From a checkpoint of a small mixture-of-experts model trained on Wikipedia: width 640, 4073 steps.
Below are experts of layer 2 (counted from 0) of a mixture-of-experts language model. Rows are named gate (a neuron's input weights, with its number), up (a neuron's input weights, with its number), down (a neuron's output weights, with its number) and show model dimensions 320-479. Each number is 128 + 24 x the weight over its row's rms, rounded and kept within 0 to 255.
Before each expert's rows: a language model's description of what the expert responds to; "raises" lists some tokens whose logits its average output raises strongly, later layers aside. This comes from a sample of Wikipedia text that the model never trained on.

# expert 2
It responds to: Nouns and noun endings right after the or a, such as football, season, film, club, and pieces like -ing, -ation, The-rapy.
raises: ",", " and", " ", ".", " in", "\n\n"
gate0 [169 163 168 155  98 120 119 135 111 152 145  74 118 130 120 108  99 138 116 123 102 151 166 130 149 122 105 171 125 166  96  86 156 108 103 161 150 136 130 107 109 163 145 102  80 116 122 111  98 129 109 182 137 137 109 147 105 161 137 133 188 131 161 149 113 137 139 123 168 187 138 155 113 109  92 130 100  76 140 118 150 134 157 141 154  92 129 139 149 109 113 105 107 114 147 109 160 102 144 131 110 125 112 150 161 107 103 159 139 128 126 108 123 138 164 140  59 154 133  88 126 109 121 143 162 107 166 120 120 108 173 109 159 113 111 166 129 119  84 168 145 147  96 138  99 136  95 159 177 116 152 103 143 133 127  86 154 133  96 108]
up0 [114 139 128  90  86 131 134 127 122 149 148  86 150 124 136 134  89 136 175 139 157 146 107 173 111 148 183 105 155 160 152 113 122 144  55 124 135 132 102 138 119 140 171 139 127 136 113 135 107 150 105 148 121 150 120 155  96 110 151 132 160 155  92 138 119 134 129 151 119 161 101  96 136 120 113 166 126 153 119 111 106 143 115 121 131 150 120 120 127 112 114 114  70  69 100 138 174 132 118 166 113 153 133 124 170 119 167 167 127 131 172 210  82 129 108 135 181 124 124 111 120 130 178 171 115 119 153 149 159 135 172 114 108 137 139  86 103 125 155 139 117  98 169 161 105 125 160 120 137 136 148 144 155 133 109 147 112 153 115 123]
down0 [ 90 187 173 149 104 135 118 131  97 149 129 117 110 132 155 105 127 110 151 123  86 152 144  80 137 132  90 134 120 134 150 110  86 139 136  99 148 136 121 131 134 125 141  98 124 105 112  91 152 140 134 130 119 119 147 121 110 133 135  91  69 119 140 143 132 140 121 110 169 124 101 107 142 112 134 103 121 140 128 176  93 133 175 139 114 118 121 105 176  96 150  95 131  69  75  75 138 153 124 140 125 148 152 167  84  59 142 115 122 129 157 165 106 123 116 169 164 147  97 117 104 110 101 107 144 152 131 101 129 101 121 130 135 137 170  83  96 113 123 135 134 149 136 122 123 129  97 124 139 108 128 120 138 134 119 110 134 125 122 133]
gate1 [134 125 116  85  90 147 108 134 133 127 107 114 115 154 120 126 149 167 151 176 157 110 112 130 159 117 116  78 142 141 155 129  86 114  97 186 121 173  99 130 123 146 107 118 123  91  97 112 116 133 119 123 118 204 114  81 184 140 107 133 108  96  96 127 132 108 131 117 121  83  89 115 161 113 146 108 160 135 134 122 106 108 116 139 158  84 140 134 169  87 124 133 126 136 134 159 118 173 111 144 174 169 129 144 123 162 165 106 132 124 135 136 128 128 144 172 116 145 133  94 119 110 102 132 127 160 162 175 164 123 160 120  93 127  87 125 120 113 113 123 108 151 149 170 123 129 159 141 156 124 152  95 162 140 160  96  53 121  96 137]
up1 [163 126 164 144 156 158 118 158 145 132 140 117  97  98 134  67 162 115 153 125 169 117 146 173 146 122 124 107 164 105 132 139 159 192 104 144  93 105 146 106 137 138 142  89 154  94 114 184 123 114 145  96 152 143 129 134 114 163 135 137 106  84 133 166 142 127  95 115 160 109 149 109 158 136 117 134 128 144  99 114  87 134 144 145  94  95 146 116 108 113 149 116  93 161 137 154 132  82 142 136 119 103  91 145 176 146 151 135 129 134 105 116 118 135 131 108 105 128  84 149  99 111 161 153 122 121 122  94 133 161 117 111 161 132 151 124 151 112 153 101 123 121 115 113  72 120 149 132 108 107 116 137 140 118 148 128 138 119 142 170]
down1 [153 104 102  89 118 118 112 150 139 120 123 171 108 146 124 114 148 120 147 122 169 113  97 166 181 139 131  97 137 133 135 117 131  86 105 124 117 129 101 129 169 155 100 136 135 142 120 141 157 113 132 162 157  99 139  67 179 116 132 141 118  93 104 133 151 100 115  91  71 131 122  99 154 146 135 113  92 105 125 138 106 127 145 144 155 153 149 129 106 125 141 161 117 127  96 130 148 116 146 116 143 139 104 124 176 153  92 140 150 139 118 140 159 148 140 104 122 177 193 116 130 114 164 112 120  85 140 163 130  93 152 134 118 123 115 165 116 125  96 121 129 139 169 184 113 142 129 151  94  83  87 120 162 121 126 149 116  86 103 153]
gate2 [129 157 108 155 140 127 136 100 128 115 118 170 128 102 106  65 118 112 141  74 138 142 147 126  88  90 106 108 138 122  98 145 125  84 129 147 104 106 129 114  90 112 102 133  65 120 143 111 160  97 136 142 159 125 154  62 119 108 152 105 173 118 126 134 123 125 102  93 178 107 149 115 126 147 123 135 170 126 124 127 134 100 102 129 116 101 126 125 139  84 131 116 131 128 124 133 105  89 124 168 120 150 107 162 148 157 168  68 163 141 166 105 123  89 113 100 117 109 131 126 110  95 129 132 136 126 141 128 130 158 148 122 137 142 154 172 124 126 149 119 117 100 149 168 156 128 131 107 113  92 115 116 136 146 124 137 110 155 146 168]
up2 [149 132 131 129 126 128 111 131 162 100  88 114  85 190 136 132 136 101 157 122 123 126 146 125 102 134 118 166 110 123 102 123  97  89  81 160 123 106 123 122 110  96 120 137 104 132 113  94 112 132 109 149 159 110 138 102 142 137 121 157 170 136 136 129 150 142 116  77 126  95 128 147 103 147  95 136 166 120 144 121 110 124 150 125 152 123 117 125 155 141 121 124 113 106  81 134 124 127 182  89 124 105 135  86 115 126 114 146 124 141  97 111 179 137 137 141  93 134  98 124 103 144 135 158 124 115 107 130  78 134 119  96 130 116 151 131 123 154 108 173 144 103 104 152 102 100 125 137 122 143 131 138 158 147  95 149 144 138 115 125]
down2 [114 157 100 168 137 136 139 123 121 125 133 132  95 161 110  84 108 129 131 132 131 160 119  88 133 109 145 114 170 144  91 133 143 126 130 156 114 113  97 120 103 117 138  89 127 101 151 161 131 141 116 138 117 106 144 131 138  89 110 101 122 111 123 112 125 148 141 105 135  83 134 114 125 122 124 124 137 109 113 147 118 163 147 130 144 111 151  66 131  93 164 131 103 105  85 113 129  94 187 151 137 130 156 108 147 184  51  83 140 147 137 144 119 126 158 115 105 188 109  99 126 120 145 145 136 121 144 120 149 178 142 126 143  90 124 160 134 128 124 113 170 128 103 151 166 141  86 127 108 161 138 158 153 118 118 140 112 140 101 116]
gate3 [ 78  91 114 110 160 125 118 162 123 166 156 102 137 111 125 121 165 110  91 133  94 100 124 123 136 128 118 107 118 135  61 149 142  85 145 114 119 150 150 157 142 118 117 104 141 119 138 118 167 128 138 139 113 131  97 118 113 150 112 147 109 148 111  87 156 109 138  73 163 104 123 140 113 144 135 124 110 135  93  84 107 128 148 135 117 118 102  84 118 112 161 143 150 136 133  91 170 144 141 114  90 120 119 116 123 141 137 111 113 108 116 114 113 131 105 145 152 138 100 151 151 120  86 126 119 128 129 129 136 135 132 149 102 119 115 175 123 115  92 146 112 117 119 138 162 106 159 160 107 153 114 111 135 150 133 112 104  80  99 164]
up3 [144 108  84 110 128 153  99 106 100 128 125 112 119 186 125 125 137 111  91 135 160 112  86 117 169 106 115 102 146 141  92 132  77 145 123  92 141 124 155 128  94 119 138 108 161 152 130 107 132 115 161 155  66 100 136 128  70 144  70 142 132 139 138 128 132  91 111 141 147  83 119 118 142  96 152 102 157 127 154 132 141 125 138 148  94 116 107 128 135  83  99 116 120 107 110 104 112 113 119 102  88 198 158 103 123  85 112  95 138 138 109 135 154 124 125  89 105 118 125 138 125 106 142 110  98 142 126 144 120 152 150 113  89 119 119  94 142 159  73 147 125  83 114 145 103 163 170 123 135 138 118  78 122  92  96 146 113 154  65 128]
down3 [162 106 145 145 129 125 160 116 139 113 102 116 112 138 145 158 134 209 130 155 144 145 138  77 160 133 148 105  86 134 137 145 112 160 153 141 136  86 174 130 130  91 123 142 104  83 174 145 168 123 123 159 118 127 134 126 105  91 149 125 115 134  99 103 119 145 117 161 151 121 167 141  94 134 125 136 141 118 121 141 148 127 134 117 102 146  90 169 158  69  97 122 119  86 138 139  86 101 158 134 151  80 120 117 142 135 164 124 159 133 109 124 100 148 158  76 122 124 136 110 122 151 132 148 141 149 125 129 127  91 113 117 122 128 160 131 149 131 183 137 122 183 128 117 184 122 119 132 160 145 130 148 104  72 136  95  93 123 134 145]

# expert 11
It responds to: Verb endings and auxiliaries in biographical narrative about a person, such as tried, steered, have, has, began, would.
raises: " ", " in", " s", " all", " a"
gate0 [143 192 156 131 138 127 131 116 133 119  95 160  77 117  95 130 143 109 139 110 115  70 126 108 115 120  93 145 145 129 121 142 100 115 133 100 132 151 144 133  96 128 124 110 104 103  99 147 145  98 103 162  58 130 149 128 150 111 113 102 152 120 139 170 123  90 120 154 126 132 130 141 105 139 116  76 130 153 147  95 105 118 143 106 164 171 153 141 124 109  99 145 145 115 125  91 174  96 134 167 155  78 127 122 147 116 137 144 118 150 108 134 163 170 142 153 144 100 142 150 123 114 164 121 140 143 154 157 117 128 113 119  98 101 134 157 115 129 145 100  96 136 133 113 141  69 113 103 119 107 125 127  98  97 135 132 129  91 110 112]
up0 [150 135 168 134 117 109 131 167 122 154 115 107 130 121 132 118 127 116 140 130 113 140 145 102  97 145 134 146 128 146 141 117 168 152 114 109  94 177 115 151 123 101 133 155 144 128 108 115 152  80 123 117 134 122 102 139 138 104 133 134  77 134  89 142 141 125 137 140 123  70  88 138 103 133  98 106 123 180 118 145 140 111 150 114  96 113 126 147 103 103  88 156 166  62 125 188 111 115  98 124 127 126 130 137 156 109 160 168 131 140  72 106 119 103  94 114 135 121 125 113  72 152  99 162 115 106 163 122 152 126 122 118 157 158 126 150 168 139 126 105 139 120 140 127 147 134 114 121 142 158 139 123 125 150 155 137 149 142 125 155]
down0 [118 139 101  89 172 171 145 130 176 107 112 110 117 131 141 138 153  72 103 110 111 158 150 138 175 117 174 137 147 120 143 136 144 123 151 130 150 104 141  84 149 131  66 121 152 106 131  95 113  95 106 150 126 180 133 166 123 160 142 144  72 100 169  98 158 141 108  75 153 184 125 149 126 135 150 120 143  98 117 124 150 103 132 108  78 145 160 128 163 132 172 138 168 145 103 131 147 123 166 129  94 130 134 114 128 145 100 136 148  76 112  98 100 140 155 157 102 127 130 111 118 100 125 153 148 121 114 147 110 188  91  91 165 120 119 104 126 160 130 131 137 103 125 134 130 144 115 135 154 126 111 121 142  97  94  96 105 101 103 106]
gate1 [108 106 128 105 148 186 126 113 134 165 107 132 153 147 115 124 104 151 174 170 113 130 129  88 125 151 120  95 131 201 115 162 150 100 159 162 133 124 119 157 116  77 138 115 166 139  78 149 125 167 102 140 128 136 151 146 146 124 155 134 156 121 176  44 136 132 112 160 133 145 112  86  92 122 108 144 148 138 114 156 154  96 146 130 122 160 138 143 150 129 105 129 128  89 164 133 134 108 130 115 109 104 131 126 147 156 132  82 114 125 135 140 156 118 162 106 148 138 160 108 132 131 124 170 125 119 129  73 160 163 181 160 125 116 134  81 148 176 105 126 142 148 100 119 170  98 133 103 103 154 118 103 142 121 145 111 113 107 125 154]
up1 [109 165 137 144 123 145 128 123 137  96 163 140 123 133 168  94 140 159 126 107 166 122 137 110 122 133 133  90 152 104 158 129 103 134 104  78 115  99 151 127 157 110 159 111 136 108 149 103 176 139 114 134 121 112 156 115 104 140 149 132 133 154 182 132 113 128 145 113 132 102 141 110 136 113  89 125  86 107 109 134 130 136 138 120 124  94 165 123 137 128 181 136 157 146 125 131  79 152 137 163  98 115 115 113 122 115 129 115  88 137 100 124  76 133 128 141 180 167 144 111 104 155 130 116 126  93 172 146 143  81 128  98 123 152 117 114 140 127 158 155 126 147 149 143  90 155 100 122  94 116 101 147 149 152 115 151 117  96 111 113]
down1 [127 134 120 166 157 110 112 168  66 105 120 132 145 138 133  79 140 144 128 157 119 114 120 115 182 127 112 116 144 107 115 107  89 144 127 122 114 120 122 129 131 140 108 113 152 109 142 145 114  92 149  78 125 125 106 148 129  81 161 135 146 112 116 151 152 121  94 100 140 140 160  73 111 127 141 148 120 146 152 156 119  80 114 129 150 137 109  85 116 113 110 105 142 120 129 128 138 135 105 116 119 112 129 108 120 142 164  95  90 116 140 138 108 157  63 109 117 106  89 123 132 157 117 144 134 123 138 126 164 127  60 156 125 137 150 113 152 147 169 117 113 111 147 139  94  95  72 131 132  84 128 137 110 151 104 152 112 134 145  80]
gate2 [121 142 142  75 131  97 136 151 147 159  78 141 139 109 130 166 152 145 144 153 109 130 105 108  76  63 131 133 147 130 131 186 100 108 125 117 125 155 159 143 131 152 149 145 124  96 142 146 160 143 129  54 102 127 151 166 175 139 141 122 100 141 170 137 139  96 138 125 140 152  96 101 140 145 137 171 126 126 141  88 128 136 135 159 109 132 125 122 103  92 134 122 171 126 123 149  77 123  89 137 106 133 106  99 121 191 123 112 137 182 136 173 138 141 154 110 146 183 112 176 116 107 157 108 101 134 135 133 122 141 103 148 176 150 108 137 120 117 125 177 125 130 163 164 127 152  92 118 157 137  89 160 154 128 140 159 134  75 122 140]
up2 [102 160 161 121 115 120 134 110 104 126 185 148 146 120 130 144 121 148 147 157 124 124 135 154 101 190 187 117 148 147 169 146 133 118 136  96  83 113 159 133 128 115 108  90 115 165 154 131  97 133 179 123 131 108 147 126 116 116 163 171 121 183 119 101 147 153 127 121 155 104 159 141 148 155 136 135 145 117 139 138 152  89 128  95 145 158 137  99 133 121 100 145 155 113 169 127 135 144 156 124 102 135 140 110 155 201 128 122 136 141 108 116 142 118 163  93 122  97 182 123 130 109 137  96 137  84 100 142  96 156 102 161 126 134 165 103 148 129 121 146  87 109  68 126 111 109  97 117 127 119  96  92 132 142 136 163 147 142  79 141]
down2 [141  98 131 126 150 152 113  84 119 108 108 132  97 142 143 137 165 152 113  77 104 119 155  85 158 174 125 105 141 139 100 122 112 152 110 138 151 117 110 118 118 125 126 113 145 120 116 146 120 129 139 142 156 120 145 142 185 152 114 135 110 116 153 133 153  89 149 127 141 148 156 163 138  98 127 136 151 164 123 123 167 103 162 110 107 152 119 155 114  82 132 142  51 116 108 148 136 142 121 136 169 119 142  76 112  69 115 157 160 143 129 134 122 119 115 104  79 140 141 164 104 154 144 172 118 137 141 149  99 146 120  93 129 131 129 115 129 129 158 121 114 116 153 118 130  71 146 119 147 137 135 109 175 140  98  90  91 130 115 109]
gate3 [145 150 133 161 120 120 114 137 123 146 159 147 143 145 162 121 144 133 113 108 130  89 139 149 149 153 152 108 156 127 119 130 161 121 131 150 114 133 116 160 169 158 134 133  97 146 124 146 137 148 119 108 126 208 144 130 137 119 115 110  83 120 127 156 123 144 124 137 147 124  90 109 177 132 157 109 105 125 100 145  80 153 120 129  70 146 140 123 111 110 119 121 139 121 114  91 117 130 114 154 120 124 148 141 122 152 114 125 105 143 113  82 122 118 109 122 165 141 120 148 132 123 146 141 149 178 158 146 114 128 135  85  99 110 175 172  90 126 122 131 146 138 164 160  90 111 110 124  82 120 111 115  93 130 159 144 126 126 128 115]
up3 [ 96 140 115  86 156 149 144 124 156 139  86 150 134 113 153  88 154 151  87 102 117 139 128 136 142 115 166  85 134 135 109 190 146 116 114 146 161 133 162 150 160 129 149 132 104 119 111 142 134  93 139 114 205 134 115 137 134 116 110 139 129 117 109 129 105 170  92 157  56 140 130 128 147 140 122 110  77 160 148  85 105  86 127 136 141  94 111 130 151 105 103  97 113 126 135 133 128 109 158 145 107 101 150 156 163 134 182 147 174 140 105 148 145 108 137 125  76 103 129 165 130 179 198 144 115 150 129 112 109 142  68 119 118 155 143  96 144 139 180 148 162 139 103 151 197 117 127 137 116 131 133 163 119 148 114 141 107 100 137 142]
down3 [123 115  75 135 108  90 138 141 129 134 124 162 117 126  94 119 146 160 139 125 108  78 149 126 125 132 150 126 146 144 110 112 138 118 150 173 173 142 132 110  99 153 104 135 115 109 131 158  92  93 124 129 141 131 111 168 131 132 125 130 109 152 162 134 108 142 156 116 156 153  96 119 147 159 122 136  95 118 150 106 148 129 104 103 117 125 113 126 141  96 150 125  99 137 132  93 127 118 101 152 156 121 125  89 121 142 122 116 122 111 101 128 137  90 120 136 155 174 137 102  96  93 121  80 151 125 145 111  96  96 143 139 133 151 172 112  91 151 161 109 124  93 112 177 117 105 121 106 135 139 135 108 105 129 136 101 140 108 132 118]

# expert 14
It responds to: Tokens after in or of in dates, places and institutions, such as September, th century, United States, age of, and In- word pieces.
raises: ",", ".", " (", "\n\n", ";", " in"
gate0 [182  95 115 123 121 143 110 112 116 160 149 125 106 113 126 115 131  95 128 117  98 117 117 148 167 133 140 118 127 122 138 135 128 173 102 103 150 137 159 132 149 126 128 154 109 142 138 110 127 115 131 128 125 161 132 158 129 105 175  99 104 100 124 144 149 136 136 131 141 129 117 106 111 147 127 105 142 116 152 141 139 138 108 120 145 149 110 163 151  77 170 126 122 137 169  89 116 143 200 123 145 117 132 121 168 110 170 130 122 146 108 144 144 165 137 110 118 148 100 111  92 121 158 121 109 119 138 136 114 152 129  82 162 144 134 125 113 123  89 146 160 101 131 121  94 144 141 102 149  96  94 138 124 120 130 172 151 143 184 121]
up0 [109 102 159 118 141  84  87 157 117 162 141 106 131 125 132 131 124 108 135 141  99 133 130 105 118  93 120 125 125 129  55 111 136 131 138 118 138 117 114 153 144  99 145 118 171 138 168  77 155 135 115 134 148 135 125  97 124 143 117 114 156 132 128 117 100 151 131 132 160 128 122 165  96 160 149 132 158 123 101 113 129 119  77 117 111 112 129 100 117 164 114 143 126 123 122 108 139 138 157 137 105 151 113 151 103 126 143 120 157 107 129 108 160 147 127 182 163 130 148 163 139 134  71 146 138 161 189 105 183 137 142 110  91 131 115 110 122 108 143 115 142 144 185 127 156 117 140 174 127 102  61 105 157  93 171 159 122  76 134 136]
down0 [155 154  99 102 144 161 152 137 143 118 101 145 112 100  91  99 143 139 126 119 145 163 141 148 133 144  93 113 147  84 115 152 136 114 117 107 153 137 145 116 187 108 122 130 148 139 106 124 168 104 125 133  85 121 142 134 132 142 123 149 122 143 137 149 125 141 139 125 122 132 130  99 116 101 118 133 123 135  93  98 134 148 109 174 114 147 110 126 160 124 112  75 153 127 130 136 115  99 148  90  95 125 106 147  95 168 134 120 116 156 127 136 133 132 144 127  92 118 127  84 123 155 134 144 152 166 115 187 120  93 119 110 128 137 128 136 101 125 143 127 149 113 128 160 129 131 128 131 106  50 120 134 137  82 165 144 120  98 111 171]
gate1 [ 81 116 153 100 135  90 106 127 119 173 138 113 150 141 126  98 152 129 149 192 150 157 152 151 156 155 135  91 132 103 140 158 129 132 118 162 104  98 188 126 141 131  99 104  83 163  96 142 165 118 155 105 138 102  88 119 143 117  86 156 131  94 131 138 143 138 138 153 131 107 167 111  99 124 158 104 162 164 142 118 141 160 145 128 155 112 139 144 126 182 123 169 125 128 110 154 121 102 113 135 138 133 139 126 109  89 101 123 114  85 139 107 151 105 123 115 153 107 141 117  86 116 127 124  84 131 104 134 135 105 119 162 122 145  71 119 144 152 106 117 125 160 130 139 127 119 144 114 150 154 136  99  92 108 127 116 135  81  92 117]
up1 [131 186 165  98 152 168 166 117 113 146 133 112 125 120 134 133 117 143 159 143 122 108 127 130 106 126 110 120 122 102 126 117 138 154 127 160 103 114  87 111 151 114 103 151 160  95 132 127 125 186 105  95 116  90  98 125 114 150 144  89 123  99 131  63 123 127 180 106 150 125  85 132 147 112 149 110 124 136 145 134 126 107 122 112 158 100 153  81 103 122 130 116 135 102 162 131 152 136  80 158 142  74 126 134 119 137 110 122  99 180 139 122 101 178 134 103 140 133 124 103 108 110 118 140 165 142 126 150 144 154 108  72 114 136 155 118 105  85 130 128 169 127 106 126 102  88  64 164 141 122 145  98 118 122 145 120  94 123 133 106]
down1 [132 127 159 157 123 118 138 133 129 121 111 170  86  93 137  95 129  85 161 130 136 154 132 145 116 126 140 112 108 117 126 151 143 154 104 145 145 105 139  74 177 112 129 150 141 172 114 101 130 106 117 124 116 110  89 117  98 103  76 117 125 125 119 123 152 128 136 113 136 150  87 132 133 133 109 118 141 123 127 126 136 117 140 127 142 134 153 115 157 121  68 106 121 135 122 122 150 130  98 169 147 105 171  79 124 117 150 126 105 128 114  89 147 137 113 159 148 100 116 114 154 151 113 112 134 128 171 170 124 123 101 147 145 185 159 111 120 117 129 129 112 130 141 102 139 137 139 140 162 138 100 126  88 141 112 176 146 143 129 156]
gate2 [102 128 137 104 146  88 123 151 177 152 153 138 129  91 135 110 154 117 131 129 135 101 155 142  83 149 145 139 110 127 163 125 163  87 180 145 123 188 132 156  99 120 105  96 124 155 107 131 123 118  78 150 128 109 144 138 104 130 135 147 138 113 156 132 143 159 103  94 151 107 144  82 100 131 130 133 163 147 100  96  73 147 110 166 126 128 147 157 120 126  86  99 144 155 116 116  94 121 121 118 107 147 108 140 140 102 102 123 109 127 102 106 126 157 115 133 116 112 131 133  96 146 192 147 103 116  80 132 126 154 163 150 135 106 110  80 165 128 152  99 160 137 171 127 170 114  84 142 140  89 141 163 142 136 102 154 113 155 159 106]
up2 [152 122 128 126 173 153 128  85 169 163 156 167 125 121 126 120 138 142 106 163  86 140 137 150 138  97  87 119 154 121 125 118 133  99 158 128  85 103 113 125 140 168 142 154 143 113 167  72  95 157 204 150 121 128 102 106 124 140 148 100 119 131 109  94 141 129 132 134 136 142 133 106 140  86 119 118 103 155 130 118 166 118 141  98 113 126 140 158 108  93 123 141 182 124 130 115 124 174 147 132 108  99  86  72 128 134 170 160 133 116 111 150 132 138 155 123 166 120 112 100 132 119 115  86 123 179 117 162 143  76 114 127 157  84 123 117 117 112 136 146 108  79 121 139 138 131 109  96 126 151 160 152 153 110 129 124 148 107 138 124]
down2 [125 134 167 147 126 143  91 100 158 109 116 128 161 115 116 150 133 147 133 113  77 153 127  95 118 151 131 145 136 116 106 139 111 124 139  98 117  83 176 151 151  92 168 103 162  76 116  98 101 138 209 119 144 141 102 154 143 154 164 189 159 148 138 106 116 111 149 102 115 144 135 135 100 119 110 135 132 135 110 162 164 129  63 165 141 122 138 134 117 121 138  91  93 121 133 141 149  89 137 126 159 135 106 128 105 158 146 116 136 110 116 149 100 105 146 150 113  78 124 124 110 126 159 138  92 149 110 180 110  97 111 106 110 159  64  94 112 141 105 106 135 146 111 118 130 147 119 103 141 121 117 123 127 177 104 121 101 112 154 138]
gate3 [115 164 130 131 185 163 168 107 136 124 160 115 106 117 114 121 125 132 105 166 157 113 144 116 108 142 114 138 136 146  94 122 106 131 179 119 149 133 119 150 138 104 167 159 125 130  69 122 159  94 120 121 104 115 126 149 152 110 149 106 130 165 152 139 153 114 145 129 128 139 143 122 179 181  69 154 117 119 123 141 119 141 119 124 146  83 104 123 146 103  97  94 107 128 151 141 141 161 138 122 127 138 122 167 105 113 113 130 144 118 122 120 116 118 121 127 120  93 113 129 111  84 101 117 153 130 103 140 139 125 110 123 134 117 170 142 165 120 119 165 119 155 121 132 164  96 134 106 145 139 135 113 132 131 143 118 141 125 147 133]
up3 [116 115 153 113 143 149 132 161 141 109 116 155 138 112 103 112 162 172 150 107 191 106 132 112  72 170 134 140 163 133 116 133 128 134 143 120 167 115 115 153 120 107 122 115 114 122 116 113 142 136 134 126 119 128 140  90 154 103 106  91 123 146 146 123 107 124 123 110 124 139 117  75 103 129 107 174 108 128 149  95 139 100  70 104  73 161 144 125  74 126 133 144 113 107 120 113 132 190 147 165 150 129 132 137  86 153 116 137 109 112 150 109 117 136 107 117 137 145  92 146 123 105 144 124 112  59 132 108 176 152 136 145 151 137 103 157 143 151 104 117 138 135 170  73  89  85  99 106 107 144 132 116 149 157 154 112  66 148 129 149]
down3 [178 159  88 142 143 134 163 152 122 141 134 148 130 126  93 142 138 119 195 117 130 125  99 116 145 132 117 114 108  93  82 125 126 133 149 143 169 107 118 141  83 139 125 121 110 117 112 116 137 156 154 122 167  81 104  88 119 134 182 140 127 108 149 165  91  81 145 125 107 156 176  93 163 140 117 146  98 187 148 103 131 125 138 182 145 102 125 147 135 107 123 122 109 115 114 127 129 140 134 148 110 137 113 149 158 184  86 134 130 140 164 128 144  92 120 150  97 142 133 119 138 149 110  92 156 117 145 129 148 125 106 142 131 107 124 134 117 111 122 151 100  88 109 134  91 155 135 115 143 142 136 158 127 128 103 150 109 111 130  91]